config.yaml
hidden_size: 224
experts_per_token: 8
hidden_act: "swiglu"
balance_bias: false
head_dim: 64
positions: "rope"
qk_norm: false
init_std_qkv: 0.0334
init_std_o: 0.0
warmup_steps: 200
batch_tokens: 65536
train_tokens: 297900000
max_steps: 4546
Below are experts of layer 10 (counted from 0) of a mixture-of-experts language model. Rows are named gate (a neuron's input weights, with its number), up (a neuron's input weights, with its number) and show model dimensions 0-55. Each number is 500 + 25 x the weight over its row's rms, rounded and kept within 0 to 999. Numbers have three digits each.
Before each expert's rows: "mostly gets" lists some tokens that are sent to it at least half of the time. This comes from a sample of Wikipedia text that the model never trained on.

# expert 59
mostly gets: " Date", " Location", " Hol", " Col", " Los", " El"
gate0:516459486488450462522478517491527465467507482511481523507518500488460536479508484471512467512457498504516543512483457548480491518486495495553438517471505479490511497491
up0:469485476506443489462518470488498514491526502499493503515528532532478545518484454466514485511530488501502532484474522509469517481497507504543476484482486488554480508493

# expert 79
mostly gets: " became", " been", " become", " was", "---|---|---|---|", " being"
gate0:510504522483508486478537503490455501511521423501491508470497504471503488466523443478525526521520446506476482479531520548502524500480485460517484486508515486534508487498
up0:486491538512500470504503511532507486505476499538488487491519482572495478487501484506513511514509480514474520459564484488524492472491489494463501499466470548492480516584

# expert 11
mostly gets: "tan", "an", "han", "án", "gan", "van"
gate0:522508528477490495458504478476534568502468481473510481449510499523494411488507486498535526510525508497478482466469493508512508524533504453480482488490515500474530507426
up0:474459471468490437529505457477537500502552530527508528529474488525463528494486492465465478486496515498538519480496524479504508520508480508466474531486474526512488508476

# expert 39
mostly gets: " was", " is", " were", " are", " had", " been"
gate0:525503481491509522492517462524482478508511527549486490471548487492533483536448529487488496508455538504509512504517511505480500470528519468506496514498544538507518483481
up0:517489485501480493497534489498505472485519475510473483492519498480488511490462497554520560530466537496462505546507531503544530445496534497549488477515549519499544513499

# expert 77
mostly gets: " National", " Democratic", " national", " British", " new", " Republican"
gate0:498526485482558484440511516511481513490498537511498475484517496505531533498509524461495496471467500503493476488481513476493489499513509519536478508509516550486512505465
up0:484504520509488467437488500475478531519515472513476531480506492486494515494525512520495444465513488499495486517491535489500528480535488484525487514471472495488513566476

# expert 1
mostly gets: " (", "(", " refer", " \"", " Clade", "==="
gate0:490522523503508518520527499482502512471525524479510481486482485527485525556445475518534481496543482458493492550472498492504460502541481467521490506459462475499556504494
up0:521512495503494465580463500493498514526452564422477499492522508489499497476465486523496509482498530522550499499493516470499485542519527498551491478542482499493500535489

# expert 30
mostly gets: " his", " its", " the", "The", " their", " The"
gate0:509506476545486507515519593517466507474485498553456531515530495504478501476490511514484460525472524496486500534479484445511520503558518492485504503478546537486482503472
up0:519454501537451512522486513484531513531491501522506534517511505506455493499535514539493467513507501491473502489522489457549472481497490532463529494537543525486535473488

# expert 35
mostly gets: ".\"", ");", "\".", "\n", " ===", "\","
gate0:514501476473507460520505548486485512470533537507507475511470498506441447494472508529492520467515513500481496478457512466501463519497488482514497516534531532538511468514
up0:500512492536470499449489496499503477465513480498470484484523522483501516478462503493514493528483513473462491517523480518501485505476527541524466485489511487530506529454

# expert 16
mostly gets: "idae", " Fu", " Fi", "ensis", " the", "inomial"
gate0:480530491470485486554554522550499525467488571488493507504513554500496448501471470481521514493496502433504443483517473512519501476487522521498480517521508476518515542485
up0:515530478472475544460435527467532494489516474510476449477500503498497517521497496450483497478525493503500468516495455514501475532511474520507550502452488505514506450535

# expert 87
mostly gets: " organ", " human", "ular", "tic", "ious", " similar"
gate0:456470541514485450496448540539459516528493531486454544497492507499463499551548534484513519483521490492493534491459513513489516476488471543525466504472564505521519522470
up0:465486449507520501491492473475473488462528491458502553512552482501500543523507528487529506497514475477474473541501477474550515498530507500473474509507520503458528487509

# expert 60
mostly gets: " work", " Votes", " process", " vocals", " points", " story"
gate0:468504533487509458524497487511456527527512479512476512459465499486484500484498497506473528510522503537487505493507530511508465469508489465492542530512525508516535464490
up0:515485517505488501532511461494522509485494459489501499527527473493517487511491527465532481489522462512501515533497462532487500469537467489462519532508471503503503477505

# expert 58
mostly gets: " David", "ville", "ford", " Smith", " Wilson", " Richard"
gate0:536468498500511511520536526498491468471512476531463498490509492466531492523515519449493492511552488504509451483509522528499480496526474502514491538520466511483507523499
up0:505499514535537496470514523512486501492545518479476519535564518494536483502456537528443494492475496543489467468509496525487478506489501545487496488495521479502483488487

# expert 48
mostly gets: " States", " Wisconsin", " Venezuela", " mm", " Mexico", " Massachusetts"
gate0:503559526486498464522503520485489517502496498482469534460478526489445507490485510480493477510534466528512515525487493518439506539492535506533536546547468479524547484501
up0:519497501514487484531457557449509505547479453515509504517502543495477549497488519497482499496534474532516488518489482536511513518499533529535481491547508510497513527514

# expert 3
mostly gets: " the", " The", "The", " its", " their", " southern"
gate0:500473477490483501526457467534494524496486564509506498489496462508531487544453450482473502501506478468470486477509531470433487501510508518529508486472525516544528521497
up0:508480530452499508479477512537506488482496545467512488459472467483515502545487478533524484519490470500495500482542477491469490520506509490498472485495463470518523501467

# expert 55
mostly gets: " Si", " Ja", " Za", " Hong", " Je", " Ji"
gate0:443452500512520471489493490493494482520527492515521482470489479488478489502521466478549477476505522479490499516486512517506502507473517513524459485508530518477548537573
up0:464521483515496434483541490481467508484512505506484530502487500504523499497507470515500518495514468526510485475501497515478474467477512520517525537470517475460519479517

# expert 13
mostly gets: "ation", " music", " Award", "ology", " art", " development"
gate0:500469477461511507469501481486468517460510529472527516518467521476442495494509490498520503506535489463488474445516473561493489477531553500512492514483511482502516499531
up0:537478519557499466512460511488535489489516500490496478486561504455541506531499534505520503542481488519498516555528525455515531480466485537520545510527513501497471491455

# expert 18
mostly gets: " Ra", " Ca", " Bo", " Mo", " Mar", " Car"
gate0:476533487485473505533479489500520507491526450472503439513504469507478514491447555521461493483468488473498522489502498508533481496468544484481469514508452532496515521524
up0:441482527516493440509509528458488505486519540469511553487480509484543484442552492467493472496500461514511496510538489482489529501491482522503519489539486532481515503490

# expert 44
mostly gets: " L", " J", " N", " H", "h", " John"
gate0:501492500488472491485520490516472488540530512532493521496486474458486491487555514539559521491520457495495510537489521520485493533532467556501508491454542489538492518534
up0:509488491524525516558512489473535534487488472477501508493480500507479479485510513457488483508537510494559506494506514525483520453511509499478506526517480520496513479488

# expert 2
mostly gets: " W", "W", " such", "Ch", " Z", " Ch"
gate0:522547501508529550475467538474493490501499478516526519512516496513528534536496504486485436491539503467517492423476502477487484490502499553502499472548506496514494497506
up0:496486533556503510500454496500506533548539475487452499471530494527490520544536535479463472502468506513486523551489511513518448482516499516520517485529491519515497525481

# expert 0
mostly gets: " began", " released", " died", " debut", " due", " Born"
gate0:474496499517475486538479426493531477503472484486505533511487447531481501531470441486493498498501528479530508510503470489500516509501506502547429485498481519515485501529
up0:484525476456465466504495447480553477484494463474486506488519447485437471523477500483500467501494503517521467469518492515470477458524485499536492481466480526474496543515

# expert 17
mostly gets: "---|---|---|---|", "|---|", "|---|---|", "|---|---|---|", "On", "See"
gate0:516498476481499487503513457475521547508510560496490509507500452544479454510507496524491501506519492486525512486477455520469507482490500497527494497516448501435466497493
up0:504484520524510522481486506472515518525500484481529497468496463542500462559500523506471522494466492485500508459477477515468461516490440515541501486500469502489438483471

# expert 23
mostly gets: " Robert", "bb", "han", " German", " David", " Richard"
gate0:455507500498526488452488537530472522515512501495435527521484521522516531469465515524507520504520493462482477512503488540488485499498463501461486495488513483471517500476
up0:459492534534573534497506515495467478527511502507486518478482497480488505530482540513506515500527475496509500522482530524531470526492515530483467450507542489464505534549

# expert 90
mostly gets: " a", " been", " any", " A", "History", " was"
gate0:473500494484508509493512482509503499529447498519482487519471514534472551490485521491532522547496460481506560487490505495453482461479476522511499507496524568537483530491
up0:491534524498487533527502511487496511478473535507483525477533519510451536505469489472543484463479529499504499489514513510541528513519473527496508537448461496499475456449

# expert 61
mostly gets: " he", "He", " He", "1", "2", "3"
gate0:436513483496519531480499505511537536506509536455537502491462488477500511526484487515512505460483535450513514519490551491468519522458487495527471538500506513481509483497
up0:458508508561506519512490465479524505520474512526503520456485482481501490482487442485459506521500502515471557500502503524488487486535508498508524525482496524461474503515

# expert 10
mostly gets: " Democratic", " Republican", " Prix", " States", " Carolina", " Cup"
gate0:509532548485531452511474439473472534545510433547521483490464491510498505512525485527526477515529515510527516488507459537485478481514491543510512523450524469468483524497
up0:461506504478482462506481520518467499472484511511511471488507495547476509493515489507486527542511461501520516507489494490534518456508540475466515501470500514450483482499

# expert 47
mostly gets: " up", " used", " Born", " began", " down", " made"
gate0:493558504507459537477496484537480519509506482470521494537483501539527523501516545476467496502478471534509510508481470499491470477509518452525507509498479470492507510466
up0:469538497503487496504499485513506515500526491523506492529503509504489537534520515457477526479508451497523524523489516492469491491474492490504498495491476474504496502431

# expert 52
mostly gets: " =", "idae", "ensis", " genus", " Clade", "Species"
gate0:496533505503468486560505495460496550481502473473467535489468531483484533504522504486527496518534475471501519463530503500511459458487517488477492534463515556541456520499
up0:524478481455488469467523528512495477532519529511483496463529452516508483510455513472496511506512533506500455520437455492478531562460506485500517469494515464498500506491

# expert 62
mostly gets: " Me", " dis", " Li", " Ha", " So", " Ka"
gate0:494449524521511494492554467548496469517478449468481490492499503528535486534532493518493516508462479502521529539487532531475465486526453503485499503517489530479523540507
up0:510489465525483531473507469513456481526526521543498478529491476526494531503505494519453475489530493440459469477535498469493487502482467474513484466525531504519474498499

# expert 56
mostly gets: " century", ",", "\",", "9", "0", "),"
gate0:476528472504475511448449531529497472501518463476515530547512508496466493501470539451475495495516491520477446494475491528548525503446503513445474502509466495499490505457
up0:480488535530537506492516480478519493457484495581508500526512482489511485548526461483512521485506462482492461470485464506449488512510496493524497537488493513487484480459